{
  "d_model": 768,
  "init_std_router": 0.0089,
  "n_head": 12,
  "head_dim": 64,
  "vocab_size": 32000,
  "norm_place": "pre",
  "attn_scale": 0.125,
  "init": "normal",
  "init_std_o": 0.0189,
  "lr": 0.00138,
  "decay_fraction": 0.937,
  "final_lr_fraction": 0.0,
  "batch_tokens": [32768, 65536, 98304],
  "doc_mask": true,
  "train_tokens": 317000000
}
Below are experts of layer 7 (counted from 0) of a mixture-of-experts language model. Rows are named router (the router's row for the expert), gate (a neuron's input weights, with its number), up (a neuron's input weights, with its number) and show model dimensions 512-639. Each number is 128 + 32 x the weight over its row's rms, rounded and kept within 0 to 255. Numbers have three digits each.
After each expert's rows: "gets" lists some tokens that make up at least twice as much of what it gets as of all text; "mostly gets" lists some tokens that are sent to it at least half of the time. This comes from a sample of Wikipedia text that the model never trained on. Tokens count by the router's weight.

# expert 47
router:199089149075151125131142192130128105184149152180164141133058075176171147140060168167107135110173132134147149209094101146087122142146136097153086178109114073114070135079183101060099142122150103221127116144093090190136122127121118146103088138213093191124124095111170179124118118172155172127110122129113151104074125173136075078149138138167194094140190148097138118126120123129111110148152
gate0:050100145115065147088154129100128075157139117118114148052142089114185150131148143125087149140124132153180174123164151093148144155182100147101165141123069144108055123114126115168166105096091115119119102138135132139191138150132141143120147112162123140160119152148081104144095035088146152110068126097091108140048114075223115197122103108090128152138073139081153085119130152108139099119131
up0:187142101086162119136130121153109151062107102122150094195125143158094104145104070150172089090108121111160095138088046133138120100098132095139111110078143117154156116142153116123085117149172184136136188101154162091077110095171121055149160106109153121139151129136176178148146154154142103141171138179180150071177094139087123056112130154200133146095144176232122140086141109120084101157137
gets: " |", " first", "th", " \"", " second", "\""
mostly gets: " first", " second", " First", " third", " last", " Second"

# expert 6
router:131113124144138163120139122148113095108159119106156170085079107129126168105089127175111170096071138161143130163086143168138147134120119155196090140069122126128094119090085130093142088148167139116127098160066133130089102070116165084098103134161087095122102200148123166119113137135106159125138156146141116095122068172073111118087167147098105141142122165109118098121124120129160060127083
gate0:087103142119134105135119161179066093156141047101122118117162169166123081227112122145100113162104111076149140112154118152154130034119078151124094118139057130137119116069149183085125079165144077139165117129116160178167145196172149145057121117132050112134109116102116137180145099147139114149157133157125182133137180083127147128157173140135173194141041198103126183160146113154127116107124
up0:100143135078129134120106131147099108161113130090131092127137129163139088101080122158145170107156099128123155113149110170121081123212100128094125113098079050088110106121158170163092190126000143114140152152159165152181140175167145105094146124115096149128087111110127147162094125180094145088129158159151135130182132094133142165148190153169211084182055071181248074090113109122138117183153
gets: " by", ".", " |", " as", ";", " with"
mostly gets: " Republican", " by", " politician", " director", " producer", " medalist"

# expert 9
router:119180106144142180178074148127136114162050180157088056116114095133095120118097144112142113158163119157179178098111137097103148131106116134137101066157118120113148141073090143128067166191115165161199158106133145143134113088100150146153082140077160099134140164118094142109092122102096144129132108151152166107110097181092147137136133086154117159097176101081109115152133139146117152203118
gate0:143068103085148123133114135100145170134197110109117125147076075170101084155177166209064107131080126129083163139135150160107115122113116150175116097123165132140131155070149114076130086150112112197109153193153201149159107089127126124126125178159083117080196142099152075140136132121145149175150102135096164142034097155092149085126084172134088138157106146114135131132148152100124146117148
up0:133085114104119113097136112106132111114116127107071132088079090156106084126146146198083177145147137149118132136158159118107165131107111170193112117132136168115135154119141149158117120144118148214114129101045184154109113101093115144150123105166123084096156098147158137090144165114148132163114124102127166161089133113121104174106068140144094154139091135064162165128143122089113122135153
gets: " |", ";", "N", " was", "|", ":"
mostly gets: " Succeed", " ISBN", "N", "aged", " Died", " Binomi"

# expert 31
router:048073137211114172133126151136115104107131095102165134124073112125143181179146155160157114122132128115147178103109137104082089158130154180156095124139155120129164099069152103103138168094098152170145153141153102176124120131132136145095133121114134123158144113204194114125137141120100178107145115188092130082104112136060157078134160191133125110149190119118150164098139117113201109135164
gate0:091101194069135162151152163188123123142175089112154110109165164133089109156140141162132182119106174063129096166143109163188105170098107114167111154144116153114143172110157094095087143184138160142082106093101112104098107178166125184070118113123133127173170132128124066112102173138102096160165090118146226102113105096073097198136122160112139132157129192129127078078193123152157122141135
up0:117129151111114133155194120128070135123134117107131108101100115058145144227220141170079131160120105146114099138119157082176129101123157067177078131142151096130078171079148138159123160124131125127078114102140087121106137107159133128111130155136160121142125127112178133101140163120084126134091094211146113109112111112048160135127135159157091104106140099153160084109135159083152082103085
gets: " and", " |", " of", ",", "-", " with"
mostly gets: " &", " vs", " alongside", " and", " ITA", " joined"

# expert 44
router:047090122115010142156121119112118166158113154089145108125167087171143126108150132089072119164172155107089186151138125084118125137148116196136161120130107126165175098120136100118135127139152131150127105145170100130147100121202117132134098104132167066101130107129141116117119120130131157156093134084160095179119125143082175096155161141158144158147130138190066138148097166101165129195141
gate0:157155183201171103090158135177091156067133146151107133147129132170092080099127102157160213120135108140129068127146206102178097148110109065167122115179149149092139128189167107102131120208109112097088122144158168123194127125117124171180184114125126092155159160194140108143092108119119120121154136117120176157184154130136101139196152139078116148144159186103133098108139109108170107078136
up0:171106092088180095082129150116107101119149110122078067149105134101101100124149128122123091108084141165151126108127153128117141146154174118148112107155160103126061136137186115143128119138094107122129094132102096136171128157095088128113150157099113185146108126128140142168124149122138137124179072143134140085128062161138138169105110168144110090148111095113191115134137090166179103110139
gets: " the", ":", " The", "The", " his", " their"
mostly gets: " the", " The", "The", ":", " its", " their"

# expert 10
router:155111122202151125154138127107164166109162106105093152131098113145142101105090140108151158103141180160114079109129099104180142133142105033115103092121033152107122102072210100110162097167098142135076212181182103119124101098121079125123106145051150104126159137103162177084140132132126058147149121153155199122136110165151124128151136070145100101134141151089081080152082128105107172112150
gate0:126059169083144124154119141129092107189177134127213128152084100105168110134110156083143124107121175183160130104121185174105106128177087113183100119068115125098052099162167106105115152136156126159100139152136119160134111158118111157111119109149095148150061115157180126121165081153122075164141079148114117157036124167089195090170216092098117106118131146133130155131071069183139152139122
up0:145148190145146107164125129147108141155175149133157167133063112082170146083118151092135127142150140172139141132113109214117137121107110117124119141056143096131067114119145094073128148160093154163150141169142123114107087144097161141090102097111119127123091119150205157111143104184127105094100104115073098138057137191077120096195175071121107117119094092130114120127080088173125096189127
gets: " ", " (", "-", "|", "\n", "("
mostly gets: " (", " ", "(", " (18", " (3", " (1"

# expert 38
router:183078131106134134106122161123119170135120100152134095140059147116130149185117121143167085165162129094184075145166151104169141099089119071141081151108132065105139126102094112123148097119168096107111119086138062145187122146178154122201116179164177080155163086128123102191117128127098158166132124159150150195125127162115104102101174141098142134151159148169092176164146168138113157156114
gate0:174156128093124105120109154101139105148168086125120153142087135153078077150123079170126117142120125095105113191112125120153126064081084112150158132192132137112131139122109126092185103104106108105064163091091117182100145161155100168151140146163157109098081113152118145120106090179144124112185184125153086089165123133159078073126126124154140092188125114137107137076073113144146129108148
up0:132116112158160148166173197215051147089097175105133064119153142106133074103212131161124194137140138100156129057185120140134076167151156129096134099108171137097189130155154151150098128136130143111150118138119126075149148116086117109111124110130118140118135103106154108094152146120087125138101066126116120155143106090101191116112113127091135122110146080132145137183181098091154139090123
gets: "-", " \"", "'", "/", " ", " ("
mostly gets: " \"", "/", "–", " re", " '", " un"

# expert 8
router:083095170111200088098140117142136112143132111111140114198155089160137167146112131159161112118123197112111107073176123123155126036164148183139062086062138103140167183153094116138135125079161143156132156174168143093128112133196112084129150061149153184097148123073152061195113109118137111110150090167080088104112104187165130094087120078108169139157152149120086115132091131133111132170151
gate0:125114112123154163097117152119166114119088186133075120124135090105125160077155087191114160139094095186132167154135092150127110102116126149148120146063140157144128153089157080184046162123144141119208200193135092080096198155143151125057128106119102159041145147060210114066102178129130091127128136123126123126060191072122186090134106137095102105136135128137141138131179055100185144103077
up0:082159124149108122165147125142029105065194113104177122087102152103188123132184161095163164139137197138105137124154204100116143130074080138060116154112098092106175096150105142132102089137112160118078132128139130116121103169091144150110161125136125126149089156200063140163124141157181118122109130108130186154125141148154107162122138092099112136174123128054097159160087135148096077105109
gets: " to", " he", " a", " be", " was", " it"
mostly gets: " they", " she", " to", " can", " would", " into"

# expert 17
router:084136142172115111181160168163130106102101057106154139110107095166165117174137146129077168111082123111153173133104125138096084119132110197133082118106128092134115132169146069173117157133153090151059119143111098183151176136083131121117168114081070104147071121128148113088092188142155150142136158122139137117172128101187142125073155168084125214131101123111124149169168067101154081088155
gate0:129053130141200164122130209123152129171101145156124135159097051158139129166148095124113105087114114154088076075160215110097133074081167123186064005124120147132112174091120132107136120099095095153058124143127156113149116159145135128126142115067103102118121160068067145098096097161135114100106120163147126118068130093115131152109159168102158117092132203097125158077135121099134084135096
up0:138122199144146156153140109117167113144113098104153188172133095153163114143185122098094076093076119136101115133127220048095120085105131098127123098145103124120140175159107140164148093086135170105093013149131095115155193152111161092129146078131127145117111144041155137109093122134062081096114152127138133124130089106135136181191136195147102125087135115125159113064106124144148116102098
gets: " in", " with", " of", " as", " to", " on"
mostly gets: " had", " became", " took", " where", " when", " because"

# expert 3
router:184133085118085141081179153122114094099130142159106140130120094218056107129146082120141112123148165108114148130134113101134122174121101154159071168113174175127124172118139116135146123145166055135131116138198147099126086135140158114121147137133101090152165118140101129079078138127108197135128045148108159023127083126090111156125129159128095149129159125159160119172122111112158169127150
gate0:126046179091115177143133130141135121089199056129131116154147126178108195131115082177165199100113138117121151094123151181187089116118083145190091137123072175125119103134147172129153163132123161168119193112131083088170162150206141166144116152195063128126130145153081156153143077153112174102208168137121130117188076104125091113123179137137152105188148207135087140115146112150129090126136
up0:090223088135130116097100121150118095119048118102097104127107139091136074071123148136084087184102112121174094182108103077129169154119148133105154117085130089126112154158118123135170167109107075145160075096193131132116069183093127072097131114118135091177128135092113186136055145082144122133098090114108125140115085141131151141135160156095103096097120084111107128092105132163150175122125
gets: " |", "\n", ";", ")", "---|---|---|---|", " is"
mostly gets: "---|---|---|---|", " served", " classification", " |", "|---|---|---|", " serves"

# expert 25
router:064135141097151168180170147131124106115151140155134179109155119141129143129116128181091097180138179097088146063079164148173130156141120087139014093174103132150117125142126182084121089159145113161107147165095169139143157128091171100153135187081112080145134166172078173160132116132163134133133133153164118152140105064084115153101179120149175118136142161115081129112161133061055062108122
gate0:084154121117149134126147107146149108187136135133131159131112093076154144113130122115123139177162112156156161176122110101164057159178160123163111146114111078075099131104140078181126145117172099145098111151136086142125123139149110092132121162147149156113131114126150100118124094148146157172112137242090109129149116142068143098166130121144079065109178102124152156084143161092090155056133
up0:150097093129133086121119169096087199096142109119107108165151095133133140145151156081196134087121077096108135102185165193103145136102104150087217107100162094148133090113145184142107124114111101123137127068101116123172064137129137099125132112103126084109111126155134107123144129092107123053137172093150133126105137169206139114153159093124098125132091095106092154144137101173151136210160
gets: ".", "\n", " for", "\"", ")", "=="
mostly gets: ").", "\".", ".\"", "\",", " for", " However"

# expert 23
router:136163110055191106078073115132115124138113144163094157181177128122134164069094134136149092127159147142146145146056066147123129125125138115125049113055115079115157079106137081123114182095139130125177133162158153061116102111158116161107089087152139061184177135104120137084107115167113145101156150171121130088135149105082127096171185093121116142102100182136130111095107164066117151096104
gate0:106154154090135132124153124171111166091141104084183161156070145154167153159195097084131161095134134103100130083153196114137044104161112107104130097151132127121107041067142111108187147133204131097102124128089094160100165169126124200160151133127097231125120196085133186103144107165091125133152152194128093143167126130130105114171099159150213088155160139161175108098166084090153191104192
up0:137085110091155147113158144171100093155109104154117182125139121154147082223150133147172137095209130102113099114136140063145090136132149115103206097121104118118126096097154106174158123136215069118108142158118129124144167157084105200148150152164172186109132186124160138146139114130077156153170197214094096174222055110046078146106147151131161113137110131166121127085133112101116148127143
gets: " |", "\n", "-", "|", ";", "=="
mostly gets: " ±%", " Candidate", "|---|", "Location", " Opponent", " Turnout"

# expert 35
router:075141128121225118121093154174112131157163181181120171135106113088132129129170155151139102123108143178149174090124158118146152139132140128148175120144082075052117167137162132081188107111177099140137116173142146093152108145131193091128112137102143131086144152080072145163119102158119161103131047174190116163154176102086154120177127162148110106132172085089153154139167175088033112170118
gate0:143126109179197088152144174197086127078179131158137154105178134135127106147056098122066143182096102087160129167075154092135134102136158092129080142146092118174138170069095112130089082120138198113148106143134135136160122080122176159088147103160117107163187181102116179146149145141203158117130140123118115089115166091087081104131071036117140092156106129167128168139154143106142081103096
up0:070071142106124136109108145089139084110098119138144131127111048093133066118143121098104114085179108198113107142127148085145124121104120124088108105107182105151110052134145142146144135122090138115174179108153189141108109194169170129151138161131111184065071103134137096194203155120114183142146102131090115092162133143159163131129048119116145094092099182094102103071150098186148114129128
gets: ".", "s", " S", "'", "S", ")."
mostly gets: ".", " Species", " 3.", " S", "s", " Des"

# expert 22
router:121134101126104123139129176177099171080153051099105067076149104158091136167086148103127138158077088133164149155089170135081107181143107192163095193131096151183156150107082110168137157160115084151139141133153105101107130156165150141120081139133111096183128135142116179184107110093168177138150127131131200132162156099170138158117122197151151173145131144119078126120203147174106105086122
gate0:133161158124116125094125129090157077045155103090135134135132100201089085187148137121077146107170088155133104112088158154086127156175081175182068121139082112116133109131154086131160137118179117156129087159113131187099123141101142084109131185143140113161135171102066086108123128138115126156201112151064112184116147164146089110104095147137079114124119134117140114138132127136139115152137
up0:157114109102121121132144127160104136205130160166102089144108107101171166080107106160207103130121141096128165099140102106171161086099169125085166119098160118107118153124119144110115148145092188113091128123125099073149109125152106104085106084118104144059119084141243165140112113138155076106055154114127168090130087085107128120145156103113155137158113146159124161095138138126146122128132
gets: " of", " and", ",", " is", " was", " are"
mostly gets: " than", " including", " are", " primarily", " often", " mainly"